From a checkpoint of a small mixture-of-experts model trained on Wikipedia: 308M tokens.
Below are experts of layer 6 (counted from 0) of a mixture-of-experts language model. Rows are named router (the router's row for the expert), down (a neuron's output weights, with its number) and show model dimensions 0-255. Each number is 500 + 50 x the weight over its row's rms, rounded and kept within 0 to 999. Numbers have three digits each.
Before each expert's rows: "comes before" lists some tokens at least twice as common just after its tokens as in all text. This comes from a sample of Wikipedia text that the model never trained on. Tokens count by the router's weight.

# expert 102
comes before: ":", "-", " by", "°", "N", "W"
router:467489463462483554546469620469576502522563481490500597484539451554592543532531594459466434518476546414510550459440627515462477515541507391545583436488537546449493557493499504465531514539542472439456580486495416463522557572380582499467520556491527590370484547542543521428497545474499505456464571469609469488549485481553482521510512523450516507570449492474487494505523464465466477557472490531553471476477455436417448442475462365538602531461519535608465458471549523523528521539452421521522508525461460518541461403445463602575486515486447511434441528627543510507485425463518510525428415462593513489520442558479500458557472537525440457509493415466385615436500435485560500501450488440466548549489431451412500556475503500472603477406514446556523574455537524538555502537474522
down0:486483475450575527400512507439484508503507523489562580468420475464499589471566523480527492478560487573493442560452466559436539609539554652455458435532478474495466492458488485489413621512517473496499542453513510474538506520509539430458453573446473529477489449532466487530416509524523468454477520505505480504526401544524487365552499533509556506495626372474536559510456457507508550443581452424545501462427436478504527529475568504469331449502516379628410522406533510433443491542559604477567462536423491531485536490508458442419477559452419489536504419474499513504518491397532491554521458518520518427567531464549544535520483513445471497462536473498481487547488482542600486431488530467526537519490457633526553449460586579366504495413491510486476452469562462551513537505459456
down1:464611562518574508410428458457528467424422537543523479513526505470480495525521358493504497489586512523562500469564455440539500434516528502470542558445472544461503546449528491414512544508434452498578462478555533487498472603518519525505467479529574521512498468465463403536535559454555554421552444505520531493466477479562578387510469484499537448461455448483492478533427456504415563520486510451451453472511500478431571490463451547492447574407461443467517494523427376437504553409580450496460424507465417499516443400470566523529418620554423483414527406566429420536439435542489467458525528543381423541458507538445549481443560508459447496562494448463462465527543469530410514473519506548503489489431401420440484494394482419472457444486487528614534526548510541570492514437533570
down2:523565526565470564491490498517500469605598456582512509526532532496496532563472517484503426487559525484466507480457558460458576492525572504466446504472517527453540469467496476534399470521463512438456552490565471427513466505464476451337577484522518564504478564428509469536582454523381562551544553527515416430444498488555410507500571435552562563459530506489497607484473609568502425343452518442475592511438557429484595568490604486479462394530534494462459536613486451489480481486466496487474541495563477542551460466522516457481505497542490414513513459454473531485586443503527519505469494478407492505387542543567511522477550417526431483410585469525412488548475572497517501480619551487483407580473486498512476475534438541517469521553423618547511514499569414461447518540438555
down3:512437419468503497423524537637545484519465515535477620497548561483530532516545508549646552474450512523533503448516521547414494466469499440454472529481485577507496337588473479356477546459518591573502487452479415490573507434475477432551561501457443466495456539576415375538390517489556529483457444594530491406513452522493492453517502498573470473513501555360437537453477545457556454506480451393467469547533472473541525589542502598412455502525496470506542498614457580451512448416523374471477539473432518474488473534528564508458537522453572534495517489490421468450505436488572488406401474496479551483526495457537521510556458536547468545480560586492521463496481451490502524477511497540446518600531503511457494445479491514462483581534474487401505443508549429531553540463551506
down4:491509485510533514543481488412510569481575463546531549485482476467482518441593507560454532536543419432443525567407562516468560544565452533473459437549485428451435462618569531457451463416557506457566406470447433462538481549430472522476470531531429505467521508431491474435499543519470463498505594516513450443578472550571402453402486507475474494533540566514521472453543492495483569582544550483546507515496471484505558585505493431546515489537546536470535505476490579365593452547497560523502339645427467514494482439499452511478496469544524477538515459597479542395500412563574462561489521441447421472579436492469503453566524596520537461580562508427430590496439486521470449492420552475454447509537529523506493558536467565473544506481470507495546544539618560494495572457576588
down5:499559415460494621516565525600483530429580438501477502555458494448502496643585486443581499520502512447531444620458451556483616519496433448512539529462454472402433487549474497445467408542496519556481478497492481396514488431502437490436557578559466465437415551455458435439506498475428472485401501525618581496471611466474520504429452499554509535494545521530564572467471493499575457468563473596593435469515474474443464451526460483551431515544428559393482540434418596516493525512425594517520532518498530494484423428517500532497491452469504426536465426551474515453502477547490419467570511506556507545481535480563531426552479461503608530580446567417521481477463425471474526472470574551491443531549436474459499509522515500513520480490422479525443592417557554530476458487552501
down6:470539494534439463537408513470444448495462398594487452484590413517511435493520489501423435458553420587548525455490490517455580549441468557524507427484518564434533473525546524468500506510490523550519536487428441530428508592578538517516486515479480517541509539464464502505538469331422554458620631523468519504442500552456458433463574559452552600552431535516515470540535498579516516536489516518498473442561500491504569460459475536507524483498457483416453492542494446401470562516470488508479499452485526499494477566445569523416584564475512534426432472463480513545425421550511396430492352468454517413434455446497555549535527517511537439602563593469483590490454473506547469473458558386474442451604429449532498580559472494467557452495452479483509569430558514500512523566428496
down7:457513492566552482539505597484516439553523548494482506522552531532528492519489456584450512474564524601501592505467460507506484451443535551535492476523518510455493449503524539584515462470562513467506498470578434432496485576461494581541448572483499562487576501533529580494517533503410500426485522572422364572458486421535598559546467547490500499505480505501434656555497421508574459465457462407645537411518525471539512434545459545452459414526422486575416480567441464525465467624444487500611526520494486499589477530506472473418558508501531512554538523606523542655528452512394479442519489535530471565533481472516524501481529478434517570452550545447537428543567496470456540493459452529594544525517477516525570556586521463594488353530456438523544493470498443497463544499465502

# expert 65
comes before: ":", "-", " by", " /", "=", " career"
router:536502527507506475438514571615550515537522505473447522441509567504552444496568427425453557603410470428559500457428572607528394415593478478533546448503475453481480525569507458546581562574559509553544521542546443529489576471390536563422529525494528526402452610449484571448545511534456462539442505450498568428593479432552541598497492494497530528433463479462503530521487432514518481514597525524505466460490424525445521477558476499595634401447561496509515460442539466496546516579546486476607504485438520555554482487564559461551543495476522462510458530574557567569551530533437567546471436482547529628422521463532539447461477523497406586549533473444466457506489432460492509526499567500446456523489420499429477564499479509564534514537479483489483542403491523503527468534408578
down0:539586533476459407532408549388484490516591472524483499576402552509475546503482486580518432466479542517536509524517542483484453458645465412576476497490490503405429623439463486495429526535579430559510545596464536544517620414533502512502463550482609543528525493445467445479541564419571526513465523481609434507520518506570466500419493437560445462501582425495593469426485434506436611606461556472397482522544505471447508483458474478520578403443523500465587491563477515531592522499461486547531416545515437506470524539517459460561506560586476548477614474546541562505541482439476472572568494503436489503496517467528449494543426422451541515512525393527447495552475515534488527540516429567505489545506477532440511522517516440477502480581559441538387481494494542499523558467533491
down1:605515556535519502466547547474409459458504551573494640450603524477448473436520473444459539501522573502569473543530458512439466549472531421431483545478477425508491475475569407414485513441532478512496492564524552470543524535496507496487488533539410536505484520495494514543436554586493586484550504512514582562571421503675539472511455542638455426460469475534531537470510496515530569523575415555520489495548482442531541464558488442490517474490507496507489491508590521560503460484539555498650581508523526597580546529478484508448643486491493504525631587574477524516423508406474471502460514590486521508408493567533540496454578514494593503407493513464504378587562458462508499556486499530548444565516470512597476510467456528558487519501491562532510437533567501502435573599505494
down2:470473452551422434551489565489455460452443562527532483525390481510542432429486561560491500467384503476453588424531463563498505522361515516458515443470560536510456459471506487562525532547413555519550550501514460503498480575550560520558522374528532556500541550489478472514422446499482457550423482614466433465562481430438525535493384502463463563513423434491436512448386526571471490469590549611510392492423552485570524457421537472410484521472440545536610484535500483471492524537457501480557515512471489503543498536547430451407547517489454507436534488419624496570583492558477567499455504498541495449491505498468521487471529558442522498499516540545464591532494575535452518510498517365528466374533496509529459532514514522485497548523521454471364511583492621574539495547482542
down3:599442491491514424458579525451545503424476468554616477452507537448474428498504505472590501517407392518503498459480529428511413543475523435413467556495495482516574506491527481434575508493507400506524516587465529546634519527482525483512567487598397388534385531519464550483523488461451432575563448511531515526486556554630473488471509505473489501511515509452491385479529491522479414457536579482460414413515513534645506470526517528554469423551507521517464484472494467604464482529494521483447461552437485403552471551529480470430486516497476505436461468445457527430539484434486497574515467539520482548472535519514492446514523492564430439505476526451539462412488526530524474474403590519531613448451537392533542586520539511608447602461476504511584480449429483567495518534381512
down4:570490490530527531506426475519564542509531495554512571557450412434501507563547556580572527607530534506660515506495536529472551460522489463463497371502570541493508420502529465466517445466484560480514532438529583537544489532396481546482501499528477453557523551469451497558487603521456437475586492553484504428472600502539493582452515540525461485498521435456393540562510551476474434536509474495540595584550461533461560550511620523563520461511523563425608503430518449523577396452491598516530466514507408510509430513426575400550408561448411547472455513550584567483483548522509469582552503502540480512537479445496500428518500473480468484541541533482478537469506563476513513532518505545470466475470451478388572530533485379540413495502471562540345543481456471462545468510495612
down5:503439590504501560392512392470526569444487509475563451578565434503463492537458452547599528527477494563508493475512522443540451434529498565595539503559600457437632576512512441516539530540548477553435587481459539507599610486529486563466514482497431503493478541527570522475532517545424617451552579494495458450430469511476430599509501572530502403480459518458477422472529510473458512545529518449517496558392508469489469475438489500642489536427551475491418533514566464611550500456515585418442411507567472521552577454481568496547513486432462518461473407512492466480582551440563469461513526468536432537486523553515476487518556580579514496488524408537492585536452525511455457517425584437493531513547492472542513398545531484521557595542514456506496547531484534503501497418385532
down6:389417478442469362466499568497564426528471544588415480517455457386425481512519400597458454444464560532510492451439491525509520528406533451395459423483446532490464463450507522512517443480528523589507468580538504557420471495463506548446483547509494535439512583537479535518483416566481554539524537476408463563553421535448454479464527562461525489519570417558432469489512480523478421487492577586506556669563486473470583537423466502512509510549576547468502522504512538484510573441561473522520522516482394428485463484479503462507596456588549495521504577474579490621406526476525537487467517492482526568353501503470474562483507520479562562515465474524493456550436515547486490561432512429446469499537504425629441470439504473486527461423536491475542446565484525498508562540554470
down7:479524572494511504549506576545544569532478431402487543523478526503538585466474526577571439537517445567484506540576521559440461510424429439505444600531551471563480565522476531464460522502462581484539583542623523461432585464556463511402433450510540591494418509453460564405486431516555428460549507499560470475517462528475487587524533597540515521484434556507518623505539474481493517485556520474480609489449517466501416446564535530516418462366464448573434440538563425443430508534485537557529513555574514554535520538423461535462634456560504516479551458545506528516497486478467486435523415471557543499538463500554430484460579479532516602477512585556429520581471442520578494546530550509563551481513442416537451536581519478547563542447444548461538544410504540559542504506444493

# expert 43
comes before: " the", " he", ",", " it", " was", " they"
router:539551432491476544493431496462503472563485481427390476551480533485499511523496575527469478535495468422554588547525472540565377452367519469515464463555506430457521551578423511456499532510455540568493580455584512480582526453609436461601504550517493466428433487576442514463648437398433481495500543488511416534546453482482515401418495475459480479505427544388574471452502457541476475466576559451427461409441563475489483555540369563478464544558545481517545454534473428501583418504489492512544541449532527486429427586501409553472524511398505488524526481492518565479488480448409537444468470528521505488478494505546538439550488485477626519539556506525452438398454468420487519560511517488537452549481545502534489512498416586562533516491461458519515514508538488467428613511488563
down0:578469512468483457552453399511508554476483504546589540480441577508486517440615489524543574473518512494495462555459561463476530539523526580412441520509503575500566409574462407476466441469445511509403509487464449435581505490489502477439459377527525485521530463411486576496408518483451507556412461431585484451567394425494512492530422449545462478462460460541532506565503457489575514526415523523550589502463538486445536461542485513488560475556557408558563423462469462391454532452500467385529469593546492463451489518531489419520513497539503493524516497503498494507450489568465495500528463453526555487535522549422547550431515515567463490368446598436423516518520477586620531475498520441524388477443463486509461565608400435454539609442540456444545503481457502535501427451460527
down1:521509573515536378438462551489547531390529466445487527505479516535523530428436408502353498415573469539541440441495476555389509529565422447583532468600506508460534485541415465549451586526490478554647469461494537442427530370455563468540515600521595534442504466507452452456537485590613454533520514619560514591476557519520492499459440544558472592446565491536502559462503629450502553543570489543537500514486520480475515530434492497467533457477534446488493569486510554542487434588523433506477481450520574422488545500515506557577509458460491509502497487522508534512558533481535507536554532546554467551520508501466416474532510511503555540436545463473578490545511496449504599490469428577464510534557473457524449593495564502482547412420497493494489453508505410487582446387492446
down2:550526496513572511520486585490479524458385578498536519562606537537507541474554482494490539458484441519523479584512408468436374458537527518514486522562541536556507539556500488473476545541543522439470491517505444528499419482556501398523486486545488536444575452512493468384458616464422493512452582532513505541554521470455550516522506579526482564550451541490494496528535494509529693483544462431543484582408595618460467417558439426569404516519511500485541501491507444396567527451431518574665518576461448557526513534484508536475481512559572439517567513504474505495408460466540435568525488562542546544471538560455517542512460516477528540561428556527558474548471464462601490532518556515522526506471541519475499579496518399524501524437648580524564557520535456541451530480516459
down3:530451598519594484486435544554503511456441592456462499510529511504552524558615579478528438565544525546519561477574445483552468532436449639512453550530526450486418486639423450529530405518559504446436530438628534565569593524511544561481587579537509480479515462526444463486522484545487501543462523540437527538487519487463534461418492513515534501549484516571500579478496438498503394577541546495568454489485536502515586534516416503534505550475502505590518638563560535414498564482529501571520430600507514464548455544506453486527456419431533488577516499432484475492536532587546490528508552511503507477539449520561373484496429546477472488597507469480591544430514529545411448469494507526476592433447469538413476502444510505421477523506607487469518482535487483491445550571443601
down4:434511522545519470525521433496548515463533491487443541458400523567536485507468458493472460582508511543480506446445515456503583518475429448510524421521525516417415424573529480507505510444476519509540541442479605421531516553502566535572509505499507504507474392481568505478521552443473558518531479477564457498464588593463481538499506470551447485522479430514500506501516528506510604505421522544456491477386427425538425452587532578627559532539592504497540509440538540584298551463433429527381532603510499478509495392464418526434529483437467524502440504568461485469621430439442481400468535531425481435466515475522518421505476482481416543493591577374457490454412542529578499480511384525508493462570464445479433510526499444551516502537489502423512485490521513470491501455472535
down5:459445506469510547494535489577518408493527585493435512528480358501436560510467449477483468602452472439472490504604548422585532433536513607486494515514379514503531570468500435501517413546444504408429494513460529487518487541457536465509494430566551528487496519407525497482489419555459468493495542536410465458442487480459416432402515495527490590558513523485417455436558458561428471505542515447504541593453492486407601446518527462481491462457461507495473440589483487484521521474464503525498560524405522550522571516536449554399511511546490627506532451521524475559468589412496456484557442531518558543503469487476577500542476572472472543622552396581403466575454546532373483545582514526510538596556495470420478568548438546520529478432518505523431489510501394472486445520499489
down6:512369502454520527537513427525564506529531474567529520480473499522502453483533500446560506462535527506512581504513517492522526607496480501470547593479425459518469585547442479486496511559528465428478425569476470567491480570556484434540446542406456541499569545514452517511531526490329539522526454507455549517495463472387530538471507431586426463571559479482505485466512492476533527458494504499545541477483464536423519461484526460454563518547491395409485537501531603536471563508519430503540444481484470589444503541505501545585495459537539501523531450484525488519475481623488498467503538553470481408461505464328589562439471583409424527399520529609538463475552501526686418499446429436435423523612557497563443487485549507479428536468567518500444552532524534469433477558506579
down7:486523488522513477434515509568497581445430594498464482476524462513443571458513540449520559548528421554567551414538499504541506478523488482490507565444476555413487519446513449471500571433461509532422443476591493463471436460385507475447495452592532452429521514500587446569482507478476538408482548510465583426403502440490496503417501420567512618494432527551502398496503520569564421580478490586495597472593493475478396523591502554571576556535477487451471465527487498563494511470463608592447570626505497509495460512530520513656518491606453507511523568503503459508521528510497508497451538537488522526425435513539545540530459485510568458482468489510533529437475531493437573483464490438563497543471631487551539545501440562454593531543480415579436467560482471542604550446543482